{
  "n_layer": 14,
  "d_model": 256,
  "n_experts": 32,
  "experts_per_token": 2,
  "d_expert": 160,
  "d_shared_expert": 0,
  "activation": "swiglu",
  "moe_layers": [0, 1, 2, 3, 4, 5, 6, 7, 8, 9, 10, 11, 12, 13],
  "router_score": "sigmoid",
  "normalize_top_k": false,
  "routed_scale": 1.41,
  "balance_loss": 0.000479,
  "balance_bias": true,
  "router_cosine_scale": 20.0,
  "init_std_router": 0.0125,
  "lr_router": 0.00119,
  "vocab_size": 8192,
  "norm": "rmsnorm",
  "norm_eps": 1e-05,
  "tie_embeddings": false,
  "optimizer": "muon",
  "lr": 0.00749,
  "beta1": 0.95,
  "grad_clip": 0.5,
  "batch_tokens": 131072,
  "seq_len": 256,
  "train_tokens": 473900000,
  "steps": 3616,
  "dataset": "wikipedia_en"
}
Below are experts of layer 10 (counted from 0) of a mixture-of-experts language model. Rows are named gate (a neuron's input weights, with its number), up (a neuron's input weights, with its number) and show model dimensions 128-255. Each number is 128 + 32 x the weight over its row's rms, rounded and kept within 0 to 255.
Before each expert's rows: a language model's description of what the expert responds to. This comes from a sample of Wikipedia text that the model never trained on.

# expert 1
What it handles: Ordinal suffixes and rankings. Ordinal pieces like th, rd, nd and words first, second, third in dates, centuries and election results, plus line breaks ending table rows.
gate0 [119 140  97 116 172 113 134 116 120 120  98 157 115 190 111 117 108 144 110 107 142 144 136 111 185 127 110 154 130 174 126 126 101 210 134 107 147 126 120  89 117 100 105 151 159 133 118 127 137 119 120 116 157 118 157 108 143 176 112 165  88 107 122 161 160 136 165  69 116 123  77 120  61 179 178 186 169 145 166 144 103 192 171  98  88 116  86 164 174 131  73 116 171 124 129 121 115 137 136 134  74  88  86 149 118  93  72 110  45 172  58  97 173 123 132 184 161  85 101  95 125 139 104 178 117 119 152 125]
up0 [ 98 120 188 132 184 112 167  64 189 161 114 179  80 158 126 110 102 173  72 161 112 138 159 122 111 120 178  70  93  90 140  83 113 150 170 144 121 132 176 111 151 142 104 129 100 164 136 111 101 120 135 168 165 130  98 128  88 143 159 160 121 159 135 151  95 114 125 123 164 150 119 163 134 170 126 179 152 129 138 171 109 123 115 148 113 126 107 165  97 129 151 173  82  90 160  93  86 136 178 117 111 155 175 129 151  68 125 113 132 156 160 125 102 148 171 194 135 114 144 125  71 118  72 156  98  75 183 199]

# expert 24
What it handles: Digits in numbers. Individual digits inside years, dates, codes and figures, e.g. 19-8-0, 20-2-3, plus century and present.
gate0 [109  57  99 112 175 132 149 103 168  90 110 118 133 128 144 127 133  78  77 140  65 121 175 115 160 118 122 109 151 123 177 151 114 126 110 137 103  66 121 101 198 160 158 178  52 110 115 117 159 107  91  68 164 105 144 125 112 130 119 109  85  76 123  87 106 126  73 141 160 154 102 133 138 111  75 148 159 158 176 157 115  39 125 143 113 161 150 103  97 129 182 132 141 130 138 130 131 114 142 165 138  94 176  73 142 115 180 166 113 104  96 114 101  75 143 187 120 135 173 116 160 132  59 151 107  56 119  83]
up0 [186 141 100 118  93 115 155  98  98 139 146 176 118 146  90 104 147 137 143 106 148  60 138 128 171 129 116 141 102  48 113 135 125 141 110 150  96 109 105 197 119 139 126 132 180 134 118 124  91 101  86 135 117 159 121 133 102  58 130 158 157 144 174 175 187  88 160 128 164 197 143 114 129 111 109 125 129 121  79  76 130 140 149 115 110 146 101 152 105  94 130  95 115 143 169 125 179 144 149 184 137 108 113 171 119  85 131 167 158 152 103 111 136 173 131 148 135 181 113 132 160 119 154 134 142  94 125 131]

# expert 26
What it handles: Sports table separators. Pipe cell separators, scores and US state names in sports results tables, such as La Jolla, CA |, W 8–3, 7–2 record.
gate0 [135  61 131 123 113 110 141 123 141 140 147 141  74  54  70 144 130  99 197 115 110 163  93 120 123 173 135 102 165  91 159  87 145  90 151  53 114  98 129 101 169  99 112 121 121 115  90 137 136 110  84  78 123 106 130 135 105 174  45 162 127 150 136 127  94 157 103 126 162 114 110 127  68 127 156 116 139 143 108 178 146 104 198  93 137 167 135 116 142  97  83 147  93 132 145 178 155 128 164 111 162 129 124 168 138  63 150 108 109 123 151  59 103 121 146 120 139  92 175 116 127 150 116 125 151 170 158  86]
up0 [146 121 117 130 145  76  95 125 137 126  97  87  91  78 155 114 175 108 206  58 142 121  93 139 139 113 121 139 146 140 177 123 138 113 127  86 107 117 151  67 133 115 114  67 121 160  87  90  82 103 180 125 145  72 170 107 138 165  94 167 169 148 149  83 129 133 110 117  78 118 112 109 111 129 122  89 128 179 129 104 109 133 147 112 110 144 158  97 128  95  82 165 169  34 124 166 138 113 146 116 167  83 118 131 161 138 214 115  99 107 113  63 117 178 132 165 145 106 134 126 104 175 141  97 140  98 166 134]

# expert 16
What it handles: Specification list items. List dashes and units (km, kg, mm, lb) in spec infoboxes for ships, engines and places, plus single letters in chemical formulas and codes.
gate0 [134 159 153 136 118 170  69 118 156 122 130 135  64 142  58 171 152 105 102 172 153 184 119 126 116 100 177 160 142 134 175 128 146 148 160  99 140 101 168  95  77 167 167  64 111  96 117  73 113 112 113 149 111 116  67 116 136 106 126 153 164 104  98 117  99 120 159  64 117 160 107 163 129 130  97 121 127 125 182 143 156 110  89 126 105 141 174 148 103  85 125 145  96 152 157 124  72 238  97  87 143 182 183  99  51 132 112 157 125 118 157 170 147 112  76 196 144 143 122  21 131 139  93 206 133 139 135  79]
up0 [152 101 147  90 140 187 108 153 103 140 128 158 129 102 176 143 136 153 101 125 179 124 103  58 171 180 144 161  98 153 154 174 131 182 144 141 153 154 160 121  81 169 103  57 101  88 115 101 110 156 147 136 111 123 131 124 154 119 142 166 116 126 142  78 130 113 139 141 143 164 108 138 143 139  99 112 111 171 160 157 127  86 152 122 124 114 139  62  87  80 134  99  95 100 189 160  74 129 104 130  57 126 106 167 152 123  27 160 127 119 133 129 106 139 106 117 131 149 123 116 132 203  84 164 144 129 178 107]

# expert 30
What it handles: South Asian, Arabic names. Word pieces of Indian, Pakistani, Arabic and Turkic names and places, e.g. Anir-ud-h, Chandra-na-th, Khan, Singh.
gate0 [118 151 144 132 183 187  21 157  92 137 154 131 156  78 153 130 121 165 119 160  83 111  95 112 156 110 172 126 138 180 105 121 140  91  93  90 114 127 122  84 161 142  95  92 125 185  49 142  94 123 145 111 140  93 135 150 151 143 118 116 129 102 118 165 151 144 113 166 112 117 120 187 130 148 141  76 201  79 154 158 135 137 143  81 137 108 165 156 143 136 155  81 115 178 113 168 113 116  76  98 117 134  99 169 128 141 134 117 132  96 158 135 114  88  99 122 104 117 126 135 128 144 124 133 129 100 150 121]
up0 [162 106 110  45 122 104  83 185  76 130 139 112 144 133 167 167 140 105  74 140 140  85  93  51 132 194 128  82 143 126 124 118 170 173  99  98 115 138 136  78 125 133 132 142 106 166 131 137 159  73 123 168 133 159 136 187  82 136 115 169  81 165 131 140 163 165 146 179 157  91 131 146 144 123 139 185 116 157 156 105  89 158  72 173 148 150 160 125 123 114 100 176 108 134 112 154 141 123 104 136 152 160 168 130 144  94 151 154 139 171 140 133 122 101 171 126 165 169 111 192 161 118  93 102 145 176 144 174]

# expert 3
What it handles: European name endings. Inner and final pieces of European surnames and foreign words, e.g. -mann, -stein, -berg, -sson, -ić, -ini, Kaf-ka.
gate0 [215 147 118 117 122 125 152 127 138 106 146 157 157  97 176 119  90 123 162 133 119 167  79 115  76 146 113 113 137 137 159 123  98 166  70 139  95 126 110 150 102 162 128  74 121 171  93 165 120 131 137 196 154 135 120 131 141  60 115  59 158 109 125 150  64 155 163 136 117 110 135 186  83 104 123  57 106 180  85 196 164 105  65 162 130  97 154 122 150 147 118 111 151 131  63 167 153 133 101  51  72 116 153 179 193  91 136 141  71 163 124  88 159 101  85 141 182 123 126 133 148 145 134 126 161 109 134 143]
up0 [191 141 109  99 100  86  85 102 156 106  66 201 139  79 159 109  65 154  85 115  99 143 156 145 132  88 216 107 179 124 112 145 121 139 107 163 167 126 156 122 108 160 114  98  70  61  77 103 147 101  76 129 114 130 109 146 123 124 123 131 144 176  91 151  97 118 130 166 134  91 128  59  72 128 127 115  63 162  86 133 203 134 143 151 131 113 176 123  94 146 140 128 143  85  34 117 139 139 137  70 123 149  65 143 170 117 145 149 162 175 105 118 104 102 176 126 126 128 147  88 110 139 111  57 104 154 108 158]

# expert 21
What it handles: Table cell separators. Pipe characters and divider rows in Markdown tables, plus semicolons, slashes and colons in lists, e.g. |, |---|---|.
gate0 [ 75 124 139 151 140 119 172 164 140 151 147 121 147  73 144 252 103  84 169 126 207 134 142 147 122 137  87  95 129 163 119 130 154 100 150 117 131 156 101 118  88 150 127 105 164 128 102  86 125  99 101 170 102 171 119 141 133 151 110 113 159 130 114  98 157 113 102 163 149  97 115 114 118  72 145 123  80 156 151 112  93  46 141 164 199 117 137 189 178 108 111 167 153 145 130  98  66 110 115 103 151 175 114 107 162  82  96 151 112 113 168 120 115 139  25 131 143 168 101  78 106 117 117 121 152 164 124 144]
up0 [163 125 134 115 142  69 109 102 121 138 141 156 110 108 121 120 165 153 114 141 142 176 157 131 111  90 105 170  68 101  84  66 100 136  93 138 173  85 123 129 195 111  74 154  98 111 128 182 181 125 197 103 140 133 127 123 142 104 102 155 119  88 133 159 162 110 146 132  92 175  95 121 122 118 177 165 159 150 125 155 123 131 100 116  86  92 180 119  50 178 127 142 176 126 119 141 152 107 125 223 115  97 128 141 148 166 111 111 122 174  65 139 116 155 129 166 161 106 174 162 146 109 113 155 117 114 116 132]

# expert 9
What it handles: Section headings, infobox labels. Words and pieces inside == section headings == and infobox field labels, e.g. Career, Personal, History, Kingdom:, Clade.
gate0 [ 86 121 119 110 116 102  77 143 108 167 155  79 129 102 136  62  32 118 117 162 114 114 129 107  93 109 141  91 141 147 112 180 156 131 119 106 122  15 121 115 175 117  92 106 154  55 137 150 122 138 117 123 126 158 146 172 149 132 127  78 121  83 147 109 136 235 122 126 159  81 187 100 156 129 113 109 157 132  83 153 169  78 158 192 144  72 155 145 123 141 144 119 112 141  97 105 142  46 129 128  98 138  85  93 158 134 153  82 176 106 176 143 221 152 133 117 173 101 132  93  92 154 132 161 128 116 127 111]
up0 [129 170 124 200  74 135 147 137 129 121 129 111 139  70 131 135  35 150 135 207 101 135 102 157 139 120 127 165 111 155 135 199  84 102 100 144  98 127 120 192 145 185 111 134  82 109 148 155 152  90 104 133  94 153 194 154  95  79 105 121 107 151 138 138 109 125 136 118  71  87 215 143 137 130 149  78 106 133 112 142  89 107 111 111 110 106 107 130 123 144 210 160 183 185 141 140 156 121 137 149  46 173  43  98 158 164 135 142 175 138 175  92 107 123 139 131 107  77  79 156 101  91  95  93 188 185 171 139]

# expert 29
What it handles: Function words and copulas. Linking verbs and prepositions in prose after a subject or noun, such as is, are, was, of, as, been.
gate0 [119 122 188 126 114 116  95 134 160 120 109  64 113  91 136 103 145 119 116  75 193 175 161 140 158 136 130 151 122 130  67  97 146 141 167 131 126 103 156  71 158 102  99 165  73  89  90 202 146 138  96 148 183 115 125 149  79  83  85 113 132 136 145 118 126 114 153 142  89 151 131 135 136 148 164 108 107 160 146 137 102 141  79 103 103 144 105 157 157 159 110 112 123 130  95 142 170 140 119 177 191 120 105  66 204 117 161  88 104 192  89 113 201 159 135 145  95 118 155 171 146 104 132 182 182 149 174  70]
up0 [125 127 154  93 138 156 134 153 121  88 167  34  95  95 139 172 137 187 137 124 152 108 147 157 149 185 138 173  55 124 130  69 146 126 130 100 131 161 172 117 150 115 124 119  83 125 190  88 155  95 144 120 155 140 135 105 121 177 132 105  73 130 129 125 130 113  82 176 121  83 105 109 185  91 164 166 131 108 155  78 157 117  96 103  97  59 118 113 166 125  94 193 106 144 136 133 173 216 151  76 118  98  90 147  93 198 108 137 125 148 160  72 145 124 117 100 108 124 161 133 179 148  51 125 163 147 131 130]

# expert 27
What it handles: Adverbs, function words. Adverbs, quantifiers and connectives in running prose, e.g. not, but, than, most, quite, -ly endings like clearly.
gate0 [162 169  58  76 151 117 150 143 121 153  99 130 166 151  64  50 116 179 113 116 150 164 148 126 115 139 155  88 134 153 123 143 115 130  65  92 150  95 167 132  95 136 105 117 140 107 144 184 145 120 112 122 121 140 151  93  94 153 119 130 117 104 135 126 167 127 134 167 118 127 158 152 189 158 171 169 115 160  94 163 104 112 133 101 119 109  84  88 110 152 134 105 140 118 163 187 133  94 207 153 128  89  79 154 154 161 131  78 166 142 148 143 129 150 138 111 195 117 104 159 156 139 104 115 135 124 178  81]
up0 [120 101 142 142 139 173 141 155  82 126 140 121 117 153 178  90 104 104 141 130 137 117 115 152  95 105 123 110 150 191 122  97 183 115 137 109  94  86 110 110 165  96 154 136 142 143 145 149  60  83 165 141 164 149 125  95  95  89 117 150 100 157 118 117 105 177 100  89 147 157 200  53 135 134  62 127 135  92 156 167 108 111 130 137 128 163 158  90 122 116 110  64 160 122 137 152 108 101 121  94 136 135  50 116 110 151 133 152 115 186 142  97  56 131 127 126 135 101 134 118 154 193  22 124 152 118 220 128]

# expert 14
What it handles: Word-start fragments. First subword piece of a split word right after a space, such as tor in torn, en in ensued, im in impounds.
gate0 [113 124 147 224 116 161  84 125 169  80 109 103 117  69 112 116 158 143 174 145 134  87 144 168 251 158  93 152 127 160 175  93  61 144 148 102  64 140 155 126  75 162  52 146 137 173  83 157 119  79 119 140  92 124 140 141 117  79  74 117 158 123 168 156 135 149 110 114 167  75 167 191  50 165  84 146 134 125 160 128 140 108 133 137 108 129 135 156  93 121 139 146 109 184  65  81 139 122 134 123 118 132 136 119 134 133 160 121  97 165 151 108 173 124  78 174 167 144 159 136 156  94 198  97 160 112 149 151]
up0 [101 122 196 116 112 123  88 120 130 122 120 102  99 117 138 159 168 126 121 116 140 121  87 159 161 116  91 155  85 138 182 147 138 137 116 107 127 133  89  65 115 133 129 109 144 139 133 174 194 100  99 157  91 124 139 109 100 110 158 125 132  54 150 103 182 167 109 120 174  87 149 136  45 121 126 186 116 185 137  79 153 180 141 170 217 126 105 144 144 138 139 164  67 156  82  79  95 120  86 160 153 178 134 148 123 230  66 120 153 113 138 119 152  96 186 123 221 130  44 127 109 143 112 140 113 110 168 140]

# expert 12
What it handles: Mid-word common pieces. Middle pieces of ordinary English words and common nouns like part, link, cause, e.g. cad-m-ium, ad-mini-stered, er-up-tions.
gate0 [129 139 112 149 161 160 119 148 119 130 189 120 177 117 151 117  79 134 113 109 143 114 106 148 131 154  77 126 136 130 105  96  61 173  88 144 152 121  90 114 131  95 128 207 136  82 157 147  91 166 167 106 166 150 189 157  97 141 136 189  81 125 104 150 143 101  74 127 155 118  62 122 136 159 115 125 152 122 165  92 135  53  96 110  87  93 123 144 107 172 176 173  99 107 204  76 173 126 181 115 131 150 129 217  57 151 125 139 123  85 108 116 151  77 158  98 133 120  92 127 126 168  62  72 135  90 144 111]
up0 [113 165  80 103 181 131 134 139 176 122 145 161  87 138 152 118 152 124 114 115 123  97 161 161 158  95 100 125 126 124  65 136 119 144 113 148 132 121 185 114 165 111  59  82  78  88 156  90 157 129 159 138 117 131 150 142 157  96  99 108 145 125 142  90 127 163 107 114 111 130 114 153  99 133 126 141 118 120 129 108 153 135  98 151 147 120  81 160  80 112 110 167 102 176 175 127  95 138 103 108 119 151 134 134 131 155 108  79 108 141 106 120  72 136 132 129 145 125  80  88 143  72  38  89 130 114 169 121]

# expert 0
What it handles: Capitalized word-initial pieces. First capital-letter piece of a name or title, plus hyphens in compounds and list dashes, e.g. St, R(AF), P(eanuts).
gate0 [120 108  97 152 162 125  83 109  50 144 114 107 147  89 182 145 135 109 146 123 121 110 121 155 175 130  67  61 133 110  99 110 105 155 135 144 109 142  98 194 160  97 142  61  92 131  92 167  68 183  95 190 133 132 156  79 153  88  99 154 123  65 145 135 155  79  97 163 147 109  72 125 158 142 136 133 106 186  74 153 124 162 137 105 134  58 198 151 116  98 138 182 110  96 192 100 121  68  94 131 160 121 117 182 169 166 168 153 147 125 100 144  99 133 120  87 168 131 136 136 127 152 167 189  99 161  79  79]
up0 [207 110 121 150 138  81 139 130 236  92 143 126 135 146 107  96  99 135 103 118  91 129 154 141 151 113 125  97 196 143 138 150 118 104 151 107 117  63 113  99 145 134 119 170  87 166 130 106 184  95 130 115 141 115 162 185 134 164 142 160 160 226 122  71  70 166 197 143 185 209  73 194 135 149 149 163 107  94 149 136 177 134 151 160 136 169 107 139 171 137 129  93 128 126 123 177 130  97 134 146 133 108  90  85 169 126 110  95 139 167 123 107 127 125 120 109 180  69 147  79  54  93 111 110  54  93 122 140]

# expert 4
What it handles: Digits in tables. Digits, decimal points and signs (−, +, £, $) inside numbers in census, election and sports result tables, e.g. 45.3%, 1:56.92.
gate0 [136 102  98  40 172 144 141 192 114 107 133 181 154  98 127 118 168 152 155 129 132  84 187 148 150 189 150 121  95 132 153 202 105 159  93 203 117 154 144  82 110 130 174 108 110 120 130 168 144 117  92  86 130 179  88 141  83 127  82  93 151 124 137 141  67 130  87 169 125 127 117 107 109 137 160 180 179 135 119  95 158  96 118 133 152 219 105 126 172 165 100 119 148 119 171 171  90  96  93 134 121 103 131  77 125  82 111 182  97 170 113  71 122 128 157 143 133 124 131 108 142 139  77 131 122 157 123 125]
up0 [104  95 101 138 152 144 132 137 101 172 143 130 170 122 121 121  84 107 146 148 126 152 172 166 112 132 151 163 106  98 127 106 146 136 117 112 122  50  76 173 135 121 152 104 105 123 131 118 116 122 103 170 152 127 106 117 104  32 124 143 124  97  97  84 114 149 170 119 152 116 190 219 156 134  91 124  92 177 107  97  80 118  71 123 142 160 100  98  80 156 123 117  91 133 133 184 194 116 119 127 126 114  57 124 148  78 129 101 115 125  89 133 168  97 141 135  90  16 154 121 106 124 125 139 117 116 120 132]

# expert 7
What it handles: Years in parentheses. Digits of years right after an opening parenthesis, as in (1924–, (1885), plus born and scattered non-Latin script characters.
gate0 [109  82 172 119 145 115 141  98 133 168  68  85 153 130 171 125  62 127  57 116  88 118 166  65 179 149 130 159 116 127 132  68 129 169 104  68  76  89  82 107 121 111 140 177 150 168 137 128  75 105 125 123 158 106 127 138  71 155 151 170 114 119 155  99 107 106 107  74 129 131 123 153 104 125 151 129  95 128 123 149 138 177 126  49  99  92 123 117  68 112 123 136 136 168 108 140 122 175 110  77 142 163 169 110  59  96 110 183  78 154  44 174 152 183 139  90 196 114 144  97 197 131 103 100 105 123 145 152]
up0 [166  92 103 134 161 131 150 101 114 105 112  72  72 149 164 103  69 166 121  57 137 135 118 174 118 142 127  28 128  92 122 167 185 132 172 149 110 120  89  96 123 141 160 154  92 147 152 119 155  64 153 115 129 168 120 156 110  98 108 174 144 127 126 139 147 125 129 128 139 160 120  72  99  97 176 125  85 145  91 178 134 124 176  85 111 126  92  99 147 184 155 152 107 133 165 115 120 148 114 105  92 113 100  94  93 115 172 122 141 116  92 162 120 134  65 127 113 131 152 144 114  90  93 165  87 156 162 119]

# expert 18
What it handles: Periods and first names. Sentence-final periods before line breaks or headings, initial-letter periods in names, and common first names like John, William.
gate0 [130 152 143 172 114 134 163 108  81 143 156 118 125 132 183  66 187 104  85 113 116  85 135 111 164 124 117 182 171  94 121 133 121 144 101 129 129  63 131  96 127 151  79 130 140 131 157 106 163 135 113  87 140 148  83 129 104 144 135 124  89 138 158 142  92 134  82  96 142  55 178 112  93 102 182 144 202 124 151 135  97 119  87 139 140 122 155  64 154 152 162  38 122 199 124 121 128 191 126  87 108 140 100 165 114 102  74 184 151 153 124 135 174 139 155  79 109 141 112 115 133 155 110 117  85 169 177 104]
up0 [ 86  79 139 121 139 112 147  92 133 143 116 115 160  72 134 192 149 216 107  84 154 137 126 159 124  90 167 185 143 186 123 119  71  79 123 121  93 141 144 125 113  94 132  96 107 107 120  94  82 170 145 118  88 113  99  79  90 101 166 157 152 158 185 147 138 148  83 129 119 168 126  81 100 141 103  94  92 178  57 129 178 127 148 147  64 138 172 152 191 188  75 104 128 114 111 190 114  85 166 111 171  82 158  85 180 153  61 189 140 141 128  99 138 165 156 165 141 149 110  96  67 144 179 153  97 146 111 150]

# expert 6
What it handles: Clause-level punctuation, verbs. Commas, sentence periods and clause links in running prose, e.g. was, he, It, but, Although, after place names.
gate0 [144  80 145 144 115  95 164 255 127 170  88 123  35 118 120 127 108 113 173  94 101 105 121 134 203 155 114 126 116 166 135 101 167 149 103 100 101 145 125 109 116 119 105 138  89  97 137 114 194  96 150 125 169  79 144  70 124 160 110 118 118  77 131 167  88 136 128  96 129 134 180 129 137 180 134 124 111 119 132 121 162 130  53 136 156  60 123 102 101  76  99 119 113 134  96 115  99 129 122 111 144 104  93 116 110 124 123 127 152 144 196 144  71  66 173 124 106 140  99 134 143 183 142 126 141 198 112 103]
up0 [ 97 171 173 143 118 140 130  87  89  96 152 101 128 111 141 149 125 148  93 125 181 167 170  97  86 135 154 127 104  44 118 121  93 113  81 119 164  88 126 191 134  95  98 118 178 193 106 131  86 149 153  84 103 173 105 158 118 129 126 155 140 140  67 115 182 139 115 141 107 107 185 126  88  81 105 197 154 128 141  97 138 164 190  98 147 139 129 158  82 179 142 133 143 131 156 121 131  99 119 120 153 100  96 142 132 238  53 106  87 108  89  73 174 176 133  98  96  74 131 125 122 113 196 143 152 114  77 144]